config = dict(
    n_experts=6,
    d_shared_expert=0,
    activation='swiglu',
    balance_loss=0.0113,
    lr_router=0.00089,
    vocab_size=32000,
    norm='rmsnorm',
    optimizer='soap_variant',
    beta1=0.95,
    batch_tokens=[32768, 65536, 98304],
    train_tokens=360100000,
    dataset='wikipedia_en',
)
Below are experts of layer 5 (counted from 0) of a mixture-of-experts language model. Rows are named gate (a neuron's input weights, with its number), up (a neuron's input weights, with its number) and show model dimensions 48-95. Each number is 500 + 25 x the weight over its row's rms, rounded and kept within 0 to 999. Numbers have three digits each.
Before each expert's rows: "mostly gets" lists some tokens that are sent to it at least half of the time. This comes from a sample of Wikipedia text that the model never trained on.

# expert 2
mostly gets: " they", " she", " area", " it", " station", " city"
gate0:492522475507498480466539515486444499483478482536474496493529521521521509514513485493516471503515503494490483520489504522529504503473477485469459
up0:517456536527528490536528497521524506510518516487511484494466504475505452537518512479504492462467513482558473516527485511501542473482510494447501
gate1:478513509473498561512505507531491498473523483490481501526527515541463537510489513476499496516496527511515494481501473488482460482522497474486497
up1:495509525504501441474499466484488468512451479516512507477490469491545499448531470539502510482490471495507476501497502508538514535511506493513484
gate2:532494512494520509485450484469518486511480476530519512497487524490491500453487523528491517513476502456520478518515486475516513474519524470468551
up2:457495497505461491539524500496475516470496507476487510533572514499494485505514500507479464501532541529529518478526519462481493517492503495406462
gate3:460497492495507479510465542456494485547490512465500510478487512527530510515470520526507476485531509554529478490517490462522452508501523510505514
up3:430500473516479470520471500504483516474466478453484529493509487516504511517483468535505529435491474483474501512517483458466473503464521502547479
gate4:517488495531515465495566493502482508548463553479459494519527476504518502542510488521480450453506536528509504498490466507491478486477513558528484
up4:523492444505509495485534499492502528537479506487470505494476474502530499531471543512512474473528492515525523552501482505487541509473522498492483
gate5:507483489491419510517531495454498499524488497447497535485468514500478477474518508536509456504511477444498495469488543464510513513471539511506479
up5:488500524507481559555456485503463501488554484519476504482544472498479521498499485494502530480531485508455521467506486489538488524510483498464509
gate6:487498519538539465483500514517506520514507477520505554529494488490517463547499536484498478520430487479540492546513484466465506513453517490448534
up6:450510521515537498474491513445487505510523483555493481473537501507530484565479516510486510513494496510512522500484493489451500540520528506469504
gate7:508484516497464557526482514496524482510489523496476474517520515507499491537514492502450471521510513443470469481526563511462503510494463511480531
up7:446460470461462517514533483504496504528487522507518509504487536497506471509498526529465554457540513524526520536435515470496494462509506533479499
gate8:528471521508532496517535543424453455500499502510537511512484454497525501534523484503522474489459520477524490497463522511505478492480508477493526
up8:525451531520508524529490517469496472515515499528437523526503525539525507499510445524510484506460519470509531498524526511517469527482511484523534
gate9:515484473520531491541477515465511461483496558526483504448450436476493490508494537527508493496532548508515489516463501492483485542525459518467547
up9:485511525513484492516517527528512510500513542545480489499518518505516509525519464487463485521508513540501453489480492514490518480527512490527536
gate10:500442542494494536531484491492527555546488518523534522529479545519499521519503501529498484495505539512509492494485504555491493530535460462519487
up10:485507514478507503509514483511474521451451455529482482467522469492517495468480476478451484511516468521480520528527546480484519472500502526508488
gate11:497552527470469496531527486508501506514496460482542498487499495482492462500447511485456521494523489491493492543504505478463525549485501465516521
up11:525525507489482514532495449498543460527527487510515522517533531514524492505509455504473510476479479532472495493489506483537481530514484499530487
gate12:510493483488505488525484519479482482488488460537471499487508543537520528492527500473445481552497502499496504483504476480506487459514557509523495
up12:486498524493473527530468551471488478484522474542471504466513531526508489469525449510483500514481503530466491510519466495524484472523543503523515
gate13:500495505524528473511417553477468521545478482468507527480498524530508536444473488491508516481504492496503484519482501467517477498481470542482511
up13:497482474456508507520504471541490531472505463430487508497522463486518536517527463519499485496489500474489496500519532498500498474470548548475484
gate14:548449501502506519486490521443525474474551503460515467492518516501497485467490449488468484514524496492497506500503447528498481549535500498507498
up14:495475517559516546506498521490529510492520473481449474525474498493523468501537484482506459531503478490516479519453526484519492500496481505499557
gate15:505479468488531481469496502517523487502490513527501505488507496477501482495441506539462489515523465480489537484472520529496566496483464496492516
up15:515452484449501522492498486502491506490487515489485528463462507481544496459544500494512529481475468509556490504472562536458525478514508516515470
gate16:513499552511510546517464524476438531479512500550512514499540549496513476454502500498498521495493453462516507478496500489487526479517521517495512
up16:512555494518492511531490476501499507535488498502517495489478433513486493469504492473472500507521504487523467455484524505502477505559528466522483
gate17:478467530514539498515477540471535459452489466471446481477507495474482520498489495488474464519496522534501497536460520506483455518520507453550502
up17:505479442508454505475482515482472524547491519496523527511496547520512461479493456490485525486499473493519513500501484510501502498502493529494529
gate18:500516511516507529481514518484492527525535470489531540495516518485511537469502522528505517512496494464505533476510474489519489475512487500504474
up18:517476484548543506493469525495537494493488506508489556501491495470527508551497491508479526509483551508480469452498455482499516493539495520459515
gate19:490483492475483483509521468547485466518516455515518496512483470487545495512472487502505494472525499501453481435468502529513505508468509487500537
up19:496473485525484488483491467489518475476493511473535516506503497497493449466510529544477481507465491462492516515523504486515437530482500459460517
gate20:491505488465461513476487494524489537510498484522480506519506516477512488504504531529458523456515465482466540512546520488528497506462495495508496
up20:551503523488548514469472512475447539462455542519505517498467498516500468507478536539501540502461455546486501463533524488497488518521483510479442

# expert 1
mostly gets: " |", "---|---|---|---|", "|---|---|", "|---|---|---|", " 1;", " 0;"
gate0:496560524474489502489552506520586507478487524467518466471540509526503487470541495496500537480516515509467448533517526491479491521474559516511497
up0:536474481515487530520497469491496490510545519484499511527546484467536523504498504466523480495473523534535526494480467468471500464477475520493452
gate1:457463480568514488515470508495519504493534509470505495528501500506498515521519476499478495545466539505457526501489493490496488478494485568468503
up1:473525523479489490429493533524498522583499464502479478456495498495541507522545512542496511482511499519524483520509483505504496497480494497487549
gate2:463450530511473508517532494505537503498513532475500511474477489516442510506453487472478529506528490471472522526477440484500483529495503471478490
up2:483498509496461510519523495494482494514485512462502495506453497519468507487512494475490496497503482494499539492433467484490460508499510479495452
gate3:532504526514475480494442490505474508463489513497527500514498446505530507472474500492545523551503527483519530490506474490598506490503494486474485
up3:510478558462494520493503468476496528507442450504447517494509518462537535495488493517514473514495496509525511461506487481530504475486517528488527
gate4:520455511519467474488485510551476497491484494529500514457477525505525517509483531474515509518498482478506538481493525506479525457446528486471508
up4:532504502507478481511470485488482526507521468531525506490501489497479494547490528534486445517477503528506521469506538528474525473492522507475489
gate5:485481486500499474512499499496514467452491502488504468532448505526506476489474456476563495495525491500508492486528498495469551490472500496480558
up5:505490486539514482467510567496519550529516514491519542494521505476513500506454477489495544494521489558485496487496517472557511485511516489477489
gate6:504500480507530532478482497481479493511472471523516476500522462544474482527504517481525460477487502507519512504529464522472496492442472491532507
up6:549457495525512520475576476492504510491486504538548496479505482513518491530473522486501502497514503479536523474522497512521503497460525520464527
gate7:546502468443487504483444460522521547532539505499507506530523468479487517493501538478481459561515507479552508496540477514517473486488449527520464
up7:490495481485491535520510448495494519520503493491495478467523549523504503493526441496490498454445541513518477459475520494490514470520507522512552
gate8:469460518513461508492502495491468535523487449498464508529506488560553468508546499461474498476503466431498499488509470455495444477463504530473508
up8:465450540495465531494476494536507475458475478497432489522487474494519479502518534478451455515502475485548545507519491531504527506519485475474492
gate9:496465462508546490466480492455462519480505484501506537528485499522511458459512516500463485521535512483511464478512504525471484492487495500514456
up9:508437485488505491493474521483491486497489505539474527541485556483523484474528493468517514511535480492493468453469496519484513517534510500532470
gate10:469526462497492504496560512490520466516516529480474478509497480541503508496499543534506506466457540544454514462508487499537476504503483520498518
up10:484485536487501556485514493433513495476505543486485488532480544513514486536513543505472524490484526480519517480525474524515502515494500524492507
gate11:474514444572513491494510521488525510493496504461498478525463485500494499507469476486527530512540494485507481472468483469492477473495510509523542
up11:460436447549529480452527514556520486511500474497527486499540509475510509508489503487528523528480526519610497540484488535488449483517529458475467
gate12:487533532483491520481483454519505485473560439501512526504522496530441467542493483542522487518497536479446466492446471530517507466509491525485526
up12:465482520527462514492469450473506512493508495513477509483499529517486490513497477565531570502524490470453468504519526522507513510505477538478525
gate13:534443479513497523519491470494515493506505480524471507506474524506492480460460517519493549474499486472513494486527490508500519506510507441537488
up13:485498516485461483525463478477535487522543476460540519586486506466500432501547483532495481512501518536474517481526489464486505536506483462499519
gate14:524522515497475509475461491492480521509503486502463506496522498520569467509556503507459463526498477478521503464496504465489491508522537472527486
up14:508484472495497482478514469492529513537516497517502525512504446493490494530513509518499538500500492519475501529509440484506467507469542489504525
gate15:495503487527470455508524483511493468480518523493471484491481496483506505489508449511481507521501473541547494491484487537549493501511575502509506
up15:469498514560484520492508500522519547489510498489521443534503486485478501506550516484519563503464534468478477492490538456519458540514500505499485
gate16:553511485471457500542497468501480514484486478471454543529538491506515492537497502472543525518522482497531521507533511510513498521525504461562506
up16:465484532521477532506501485533491492551515513527445562501567519486499505546536534514529529525515503531520552474559472506512499510501549502509499
gate17:442470472487543528448501490502489488506516493533477469547546481541494482484481464507527475458522485496483539522493511503494533531502467484459493
up17:450462511476497536520522487505486507523462477465482558475468480487521497548511484480486461540548478460497516522494463524466469510457489512515443
gate18:513462527501477476509500478530490473445483514499503499468477512503476516520494537495531507500500520484492456494527547538505493469517511489494472
up18:550527464491482501519447502527476553496524513482492516504476527476494465496466480511514474509464484513521442506483476504489518454510517477454452
gate19:503489459509508524509505497492495495498489503514474504533457462468508529516482500496486532514538484520544514501477501507516478502476508496532507
up19:504528508521457460473520509495498501473516467544494536508478472505553482496506502485515493484507532481540470457476512530504473466484517505468523
gate20:466527520466518475481481481519514488504466520527493429523462527560551526490489500544466516452498500509478540503488468538513505501480504509493537
up20:481521488508504501505537478461494487473496521488498445510476511517513524494490497496507466468501547518504510518448535483495508511473495518513503

# expert 5
mostly gets: " John", " David", " Peter", " Paul", " Michael", " Richard"
gate0:489496500493479500506500459490493526499506491502539523498488466476504511488510505464539505531418472530468535532492465477521468477507509514492509
up0:514497487505533498503493475493498516504483477511520521439486496510455511529451510504540494495536475532470512538501522460515508506528505521519471
gate1:481496451464480516477498483537512488478484536505480472461528491508494497502483531498517492473517506489474481508530472515491501509475503538515518
up1:464515519509507514521526507477480504489530514502518464499524477526501499499506552524456502458483482508523485493488481509506452513539512524525466
gate2:546508486525461506470514460551518483434529486473491496498495492498481526498514484453511485484458524512494479556532512477539486474471484491537490
up2:520456485481549501512481565504508529527446496461501484465492491477500509481526499500515546488525477487468484470498472462469503465523485490485498
gate3:505488502523504491547505559462502495509541506498457487488492503511474507496484500519480504498485529444486483507494483510480459521504490511510524
up3:479478524509500507467505515464487483505494507514522503480512487481535515469512537534529492457533519490531497550486501497494485499497473500457476
gate4:547507495512518492481469486506518432501477541514539530501551507506497506515477536503502533525531527552514477507530502494480498492494504495492463
up4:476472485485489540488534490489528475489531498493461498460480550447510482495543483510493445527463495515477492512476507540469499536522472481486479
gate5:500482528542509512492484512498510545480487498490516507517512553512503521486489492471497495495489495544433459488541496465505523501500510480522479
up5:492491496476514513493528526504503542503554517488524502497502526483488482495536465540493495500510486498476524527477564507474475479523492490489519
gate6:463522472474494476500507531508488494503494524525521463544481470521499538505503504505503512475522520490503468489517470473519510520517486526461480
up6:529486421482483513500491472530523525441515503543484519531471499524513517488504511470447534480510512453479515473540498499465513472515481501497481
gate7:557481501502501474515451518510573482527508491505529486504518481522527518494485478495520477509492490498495504451492497481504508458516511488543492
up7:538499491527495513489526496521506532491483529500543531523532482501476517495536505503500486493457522531469483441539517467497509486469512490484511
gate8:480499521483497537516524487459465522501497483513524487484462519516517520448509542545520535505532492516472509513494503494503489491512504475536520
up8:492486522474548470495460486492472470481494482516466494481494505492502549546505506453505479481481525496474507497500510521502536445478481485453494
gate9:532468520547439492507538470504507504499488515516520473500475504491486498518514473511529514493514498509504518555498513520520509509514473555470505
up9:488467489499532487501503548524507501529525540478485547493505483487541539510479485493457528504498467517455472489507549519512479446507535484537520
gate10:472490503466504554452513495492447494466532487517502496508508438479517484513554477528527514504550497544471513485459501513528508501511478510503487
up10:451478494518520531474512512471465485453475482488518509511529466526511483527533451505548535502508530538457512512456513491485504513538479509527468
gate11:485507518533472502487500504537517497469509491452469522469449480481498504535512511474534495521511496502527516521474501522479554462483545491483528
up11:514454559534457480520503520496479500556509482535522497467532509499516508475517543501467506530461465494542496483484524492516491464493520491484534
gate12:484505521480472535499484459459509507512545506501466497524519475487496511512482464474476519493487482509495473532467479480491445520485460531465481
up12:511527485544522473533490503474458469434504468497508528493555540551551514516551520491503460505498502513494478497522476502475530515487481512502539
gate13:477463498518513518488578549488501547504497493518526550538493477546497503499476512482495496534507509494488489511434517509526537498527499508489521
up13:530535492534500537510497515527499505506479495471481463515494486528481499514529475504473545520515503490516496455462506473504460471516481491468512
gate14:520457493477513524480532464430475532553505453484497548540496487479487497503505511497471521502517478484553493502503511460495484501491480500517511
up14:486525512544501465500504511568493470453478496528490536511519537483519476489496526499472480518463496501513481473524539503494527479483519446474484
gate15:495474434530547555464535498514501511509478504501503503502477511496499467475529534501518511493481541500485470486500508480481456473505481528546492
up15:516485486475481520526441473469492491513479473515519546486519489500519531528556487454530542464510501502509490474516480497493505482544507502487530
gate16:503508474544482498506492528498495459510494536519491496501517526495527479536449474522511472497491479477490526505538527486488482462491468561444482
up16:538501481480495480482454525482514496515460473478457541494491491475510463458525464522518537515493484484509507531507491536498501523511465510477499
gate17:493499457516495469477488470498545459484456488497452520499460507504519488487497440517482510477530477481506480444479506508514556496513520493504517
up17:518521466539483481498484484514529495499500497486453504501488488516496511526525499517483462482488503490546488480523553518487534448528553465501496
gate18:455523512509503495489509492497482542503513520494497531507486451480515448485488508527487486502532542528512536513509499552506511496527513530471523
up18:487514521488507516460492491493472535494510492479459505471490476506484453545519504486472496503495549492525545515506526523463480502491519503518512
gate19:501525495527456481504477468504543488546544492479512509481465488469493548528508466524490507480476437530509478505516470503518553549519528510475449
up19:494485532474459493540505467529499497506510526462521497494498502518524470496514489473511495525501489530520478549507558459494516527505461490493496
gate20:506471520495483481497522495464487498503493502468491488492495477472463461470519502547513492493499550502540478485510525466517491552500492510506504
up20:541451483520476479498479516479504458517456477477511525511470496487539485455531498513485507490474518486460509516513562469514513517503491524486507

# expert 0
mostly gets: " \"", "\n", "),", " which", "\"", ")."
gate0:525501538481474506512531517503507506510503485507481431485500525502555495467511513502501513475465515512505507495484468448479482512506524538469537
up0:513507556482526502531528474483535519467472450505453510481487478512508497512491504474491450521481527468494518547501496506485464478470485483513506
gate1:491485488453501463524505566490507496513539521509496490511494500531494558476514492526474514492480537469502509481489481525510536429508505532503523
up1:483482503467516483442492506511532521461484509472521498488458497479509485526528484498515469544494551496471501443485504491490522469484523491512501
gate2:491503536482490497521483513499492486481523495470517468486486494520524511499529523499496481488455546504514480496506466492501482515495533525484516
up2:510475488521514474508484476529495518524502510489516499541542518511478500466472493491526553538493538488498517471501536480486491516531495514514465
gate3:497481454468485486536463493547481478488522475478493510511490567524498496472475476513492501491491486480485525522508482481485484500473525519491463
up3:496504569503487489501523508468491507511461498506534527496503474514498510504531529473465502515523451524518478487528503529502502507459530489502535
gate4:537547502506490483489488559492488501491519506460535476485449512500511490486500488473499484491476461465498522498455465487505475479521463498512494
up4:494477491487460535547494461516536528512516464569480529484512447509498484484550550524510508518507488548532492486488500471545550481488526523513508
gate5:501506448533548473475506479520502510535521524498518498524483494474482493487520519509466502491497484534466508502497518484503503449509486530479554
up5:547476524472527483495482504511504542515524518527492471512489558474512504501487521450473519509467541506448489519510521554531531490470510491489531
gate6:496512464479538529525488485550518511454528489518455513519510458493523503494524495492518472511532468457458480486497527490478444530486475469491479
up6:507517484449529487480470491542519474452545485512507491503481495477513477501526489487493495510520474495467472469489502489481449507508513492476486
gate7:494529485501499510514522516511521499437526504475513507522498506530495485493434475503488516483548476485511491478493482500467470499460457450515468
up7:536516529480537459515483463491493513516493481547462452498526492466491508498553492500530513519443519500526466538485512541496536496490498523503536
gate8:508502479509503498498500478525486473543489462461493472513500521532498498511547474486535517441497498475480475486552478509525497454498487506522529
up8:480483473508521503472471484528475539484506540531516497473490477448517479470505468533509526560494498515513543512537481495447504471504484529481504
gate9:501523529482526516539503540499560486507485451518501476462489516479494513565485522454508456481445475506500458516509485521500512505527503518483531
up9:501504498521488479509480517514506480519457505543512476494492482559483468519541523496499470503500489531484485468494484525522509512526452502457467
gate10:505499453519515507462474494481536554478504495527539504476492526454506497462512484514502501473470543540494529479473500492483486510508462495451477
up10:481498537484513489467530511536460485488499497454510501524491519529473556521488505473502492447536498473497470494494509510504526525486548522522487
gate11:485511495471519516533509498488473502452481493547517535508526535485495497456484502491534447523493480480508516519467479537533509520532501517527534
up11:494471481505500505443493504516527499519516510473478478445496481464506458499496511461468502504501516473502505463505524488533488501494530411501518
gate12:478498472518543514477510516532472530495505500493515461555512476543514447495472479511534529496488508501471497465501515516520518496533512492526520
up12:532492493492488475514509467488539521472525493478486512502521441453489531475496492512478496511517526461528491501523491530513540519532465502473530
gate13:508554484488460496512499494462464515484541524482502545514498503506516499454457503514518512499497478490502468501491471521466526486476481507543508
up13:547440543464511515505527473509483486547549480474521505444494522495476479537479488493483468513457506538493515480532467508510516532540497519506553
gate14:487478485490511522521493535484463499516511488489537525507502471481462495451461504475473510510523493493527503504533492483513497493514518497527492
up14:486525505534479524470523471521534518492476524490498469486496465515494514490534469506502428508470518537531493469475497526513489513477502512476512
gate15:525504496521536508496519492506502531561553508579496519462520510503518495503499470470485484512483538497488509498501433470479496517519486550495479
up15:504522515526523539487463502529513507522535522566490499513477498483473493497498470519485462494476503497492499476463438499485494548495494533506478
gate16:483468481487457529459490476543480486491522547491495527523571545496521512506509487535506510499510498492502487493499470512447534539464515520494487
up16:439505520525541475499532463503481488505482467508489518522521494535514464491504535471500506500502483522516509521470440482488516528490521507496506
gate17:521496510480505522496502524541524481487486461453486472497470525489504500481498489449516540513518543534492493508482473496510490480485477499511504
up17:513499479481496516484485471476556499460475504509468486431510475527495473523487495485509488542574495482511474487521530519527473520478516501511496
gate18:459509506501467449496515501510469504505483503535491472479518566534451519528527466520515514496468523494471530455465539489524525522486442446494485
up18:478486533506462482486529521498477520523497538507470467491457506485584482478517516506452450511505503514492467490522522515476469504492505530518512
gate19:532540552469453500485473481497537520527504492507501508472538472507475518463485510478483474477498510478472495489503503476533521481468507522456524
up19:551518484526495493499439457486506521482506488511482503500493501508472486503505511524495492524503479509476514506438529513565465496496469483476535
gate20:520528507512454488513451506490480553514519485492465519506515514511478545520518497435497460472498483496507510497533484530498534471539525499502516
up20:491514507486486507512503469483495484482545502508519481504513508525524513493480515523532479518436486492490459511481453538518501473484534491472489

# expert 3
mostly gets: " for", " to", " from", " of", " after", " with"
gate0:491502525453496519480481468467462521499526492503532472473473556508490511493532523487519522536508501500490448538474512478497507557477543511505478
up0:506522517509559514506504492501494494461498493450501516539513515507503487506488485469499495489505490515476545482479522504478526520524541475500488
gate1:488497500510493496490521471531493491504466492489478498523501466468469463481504496489524479470490551465451487506453433522473481501507478520481503
up1:497491455461483509500493470506517497533472510495499491498468497461501502515518483484487492452515552450466495571493447495503512491517459521510519
gate2:529507508523537508515500464494505479496520477504472478480539520497505503475510491454449452481560494515502513497515432486508498496470511533531501
up2:468519522488522491548534510497550506523487464482480471503467519560511475488462507498461471514486472464503532553532474511539491451507486443518485
gate3:486530504515479519485512540548496471551473487490509485529526474494515472518516460449482517541535493481502514525521511485486513554486470498498504
up3:462518487498494511491536496536506545465544494545500495515505518513456537484515505502449506506485487525497540531483523515489496531497527485508544
gate4:461480521486519489478534505480492485489473468497483513543524539499532487467478486493505495493560519517515507501492530470568561497448460535466553
up4:466518534513509459478515500505510526514457513482497483519504480495516500505502504523521507494468489563480447514537467494550483518469485492514496
gate5:483485525479506532505514474496498541502514499503477505465491519494526515509495520522496487488513497522477490507497500449467523465529518479503496
up5:484484485524500485509525511505496496488497528531528484500499468544495449531511499466479528441477471466530507489510506512499457482554469460500523
gate6:509497483500474512453522530516486501521512545529484503520513511504508493512510526483490512520495501485449530470517468527516475514526465527520509
up6:513523531495472485497501508509515491484522518511494464439526476470500542469482488511497484519514547491528492486465504491503505526484517522510488
gate7:504496492524524514533503467506500498489448502546469510538492495480494489470535509494528497514486536460433501503501460483515497515509508499480549
up7:501508551493520489510515501523498542535472481491518529501459512477479490491488530487529490505494561489508536524510450493514540528466472532510476
gate8:490528476454542551517486482481488519532458447467505535503493514520476499557505478479496461536524472565517470499494531531499506455515492524512542
up8:549500507483494471530514534511492504471484484497480504507513457497516579569509521463536539489521535505485497489531505532469478519475499501563486
gate9:468514464537452537491471499527489480497460485548476531483486512516478544516543512509517452506478488520533502513506519493482504522494534498500501
up9:548490461488484486501499505490498485512499479441489482501495507513494514533504545461491506506503505525523493470473435493494458436506477512508505
gate10:522482493481491483496477488531520502492531506510514501474516493491529491475489483491500512476514537522494490488494489506501532503497513495482572
up10:463499479472505513499526518503490508466508526506502480513499472531480463505529495542495467455483507476496489508492511477474511514510478524476514
gate11:496541491526480496469460491537476531522522481473533470552492492525515501480486507480535509472526514545521504471491546482488486498496488520485522
up11:481478493492500476510498490472510536530506490522500472509490528479512496542499470483507507521492560494511503524492493485519480540453525506470501
gate12:512507458506469471490501492476502534467486470478541496483496511485474542510472510475480513541502516509515485497493505483478474512511490520505484
up12:517484530536522536546566516477493449497497506526483474507453476533525460472511497502542490481515485477511478486522492521533510496492535487473475
gate13:502486436479485513510474526471519468525519525460474515555521468523554535518512512492475477431499475478476463535483510472500470508463488492524513
up13:497501492482493517531535505541478489451501497541510507513522522520454510500497474497511518504529522524511505521488491472524547499502506516521504
gate14:490507521470477526463535473491472507507512530460520450515514499500506555464487515491512495463512529517527513464520509479506467502440503501548522
up14:543484463528513508493554481523451548520482477525493516479495533500467464483471469533526510507505484481477492483471534550477505528500483527480499
gate15:464524453502471509506494518488515495473501512493502465520488508539508510510488465484476496527537528471469541477512489530480450489479490514495513
up15:511460484493502514483499527477520521537476438513505497477483520519473494492508480474470508486509484490520494508522464495491479518481459513495518
gate16:544474501511527473486517476530490499499490482538499490515490537496455498495503476448476458486492485535514485508475480438502480492526506502486509
up16:489473491543533523484553506527516490520496504499463466529512571481508520500454462494511515456481463480558495506481489523496506517488513476526477
gate17:487472515475503504527497483555467527527481451500513511509495500525517455506472479485477466465523532526510479482500508557513517471498515517505502
up17:549495495512512498484528501467483501521528496524502493457496488494515467521468476479517501496530507518443512459492520477437485495495461510486529
gate18:499505467499497480526471486492484485507532533547474454498491524441514499487478529510515521486459518497487540494523550541440534503482478479484488
up18:487509472500480556520493509487500487466498474514488448452477528521476508525512544530528515518515463548504448507476486535512560514506478456516544
gate19:488482464511485509515482477480516476465444515491499495469522516488515510528512473447527492532512511504499497475495495477502495541492543452456511
up19:505490485483477506538492452494488454472545533491493477488521509461517527512556517500488493497547490491514482526464504484543489509497527466491498
gate20:511455510514516531486489522526518487503496512511534503518491493451522506506487479536576459500504491464517457513534486492476516497516485493522511
up20:511497494488463464470509501518479548520479485450483501504513539502454511511510519449463528520480495548483523486523493539487494503472449492537515

# expert 4
mostly gets: " 1", " 0", " 3", " 4", " 2", " 6"
gate0:506515438487497496498531509518490515489520520475531493457494475499463495487459514490523480503505514497503563463488505490507508555479474479513536
up0:475495501503497466526530538502524556491482507451499459491453517516497494473514535490519500497514485492521542453499496529509490471473520528514497
gate1:464527487463469496488504491561510492491464496517520501452481471519503456552473503496483497507486493511511497523538445491524525540531510510458468
up1:480482497464512474501519519460515540513493506477508501478507483543485515437504519513491509517508503525520475483477513516490439493481537476456475
gate2:538512483513504468479509471517516514520541531497505530500479515491463509508451517441508461527463460491549517494549486524488515511499507508538493
up2:527467500534505528523466542504502506481497501486544482477533483530505426505515521475535528490473537503496558468453517499492518480501537462502479
gate3:466479460551542498484504465457506496517550513479515497498530495486492447494484541494525493495529518486504545466514498501508463479531509500469491
up3:522473505469532468533506493471502520513528479481511519487525517509487475518519524522483508461484508448480469510544519487494472463477553514522522
gate4:519469485501552478476474475479507509585526490498484500482485526538488449521535537489499514526528519485514486483461445524508470518485507533485522
up4:483523510490511471489577534476496479523523497507499545534496497500498534497518470468559479517473486491465469478511514520494529474484496527455480
gate5:514442487533485514488478528519483529467518496513513464536534492461510499481547526478514463517458483510512496467524479532476443474490515510528511
up5:517502514480480506464471526511552463519443513525490499463506482533505471512498520494514488525480463471478538483510503509496493465491530490503537
gate6:505505448484537505487417507497533485555516498538557495507484531468513502515503528470474510524487514456473505475465485498477521488483496469509519
up6:493458473549507505503530501480491549478489494499491483470510507485483488458513490487498484538465510481509503516541515489522492517495486531479464
gate7:502525472482486473540489478490547508502487523490496463527548448486491505527472502430502501511502493456511532502487437521501471484516482477464525
up7:474520540530517460474458523436538571447526507544489515489537534493477499494501470515498517515483536512484519505485497470507495479544515546509478
gate8:497493441524485497484478498483522463507528507464489534526522475517477498470474542481519506490486489558482507528524477465486489535502468532512496
up8:489482489509504486480531468462565498544479526505481535533487483486526510482530516543462518484505516525471564510509464517503513487481483532479516
gate9:441484490491496493518514517521513522467456507514513495481494525508507500484513531529511493489480498504511469521519531528512490474479518529522472
up9:528507501473475542499531497471523481492491495450565491492492500514515499487500533538525538496520500507503494506510497495490508482525500455480491
gate10:491515500515481519483497483476510460531503505463489486483524543528500525493514481483520535492544506532520542502505513468514488499531513497512447
up10:496477503473505516535501520491519503518498510499470517495510458498501506495503550510524461491483480496486437491515512495515519520504524555514497
gate11:501488521496512503489492567493544543493480466488506529537509526492487463500515525483503506509484510570483500495478515470492429501493534453486534
up11:521467487514530447495516540502510561492508476484491470472504515497512449495518498481539515460511462525547486467500509500511515548488501506501473
gate12:498538459535492510483541478518540493530493483530514521492543496483512504548504480508512543499512495484549482483532493464515483514466508489465542
up12:510499506528485528481526505467514505498466496499534521444505493498508539496505523503525490540496472461525496545462525504531519515493507498510464
gate13:520460499464536503518501490501472500489502522507496488543513516476481533499501524521455492519468461521487500492465509503480480499511533505498546
up13:511456508498493502472504476532506515488458538511521482522492525495475485506515531481446499493459522472474502498459501459469464478491509460509482
gate14:517517497496476551520498540475497500523495495471501493528495476530498517482505495465501464536526508511553509493491496524516497527466485490532441
up14:485491515493522459482526483504527505530520505502567476474502476522504481477526510459493497517456535435481459534522520469498520458528510498433504
gate15:512523469518547526510484530463471534511461469514520483460525488503524470490472481522465492463511501462504527509506522464532491482500439515532438
up15:513507520513449456516467511540522498503490461526487503502470496507514532490488505505547508549499506517511539488538478512471486503529515466477484
gate16:553497492513524478486472495552485525493534495492515484519481489525510484481478552493485450515535495496475480495475480432559478481483534481484514
up16:515524450495520487447555473563485471463502496493484503517493456502494482508474512471504461493467530506541522485509502540497486463492507473507482
gate17:486459499518466522491476513505499526471516503519443505481534518530543467458481484482488474484500543454465492459525474522532497488473485493506504
up17:527501464481484446513511488487498539506461506502533478510495515475483495520544519493516540495508533458528494508495480470460471490576503447542515
gate18:480469516511520498499461484531511465428520468474538543466498513482472457501464534505492486507486512510492476491489525486488482499513489447502483
up18:496476525539529500545498560501475483473450511489514461514572519489466535482530532502512498526493488486477529507507485528544480511532467492536521
gate19:500451466465473483491482529441476460522533507506521468470512472541480549459528485495527538460512509488526524499488512513503479490514455498470513
up19:466484462500510466446470495554491518467553521456502474526483532539523485482466473483465466529513425525476454519482517497471460469473478479519472
gate20:490505476508507517551515481458484464524528452509448494492544516511468532530476481481504499443502490467482503522496530473570561459499485496531484
up20:511519497538501546532474451557495517534536471471494540515488526487519524522478501536497503482494516530520501515480476510518502510510529528491507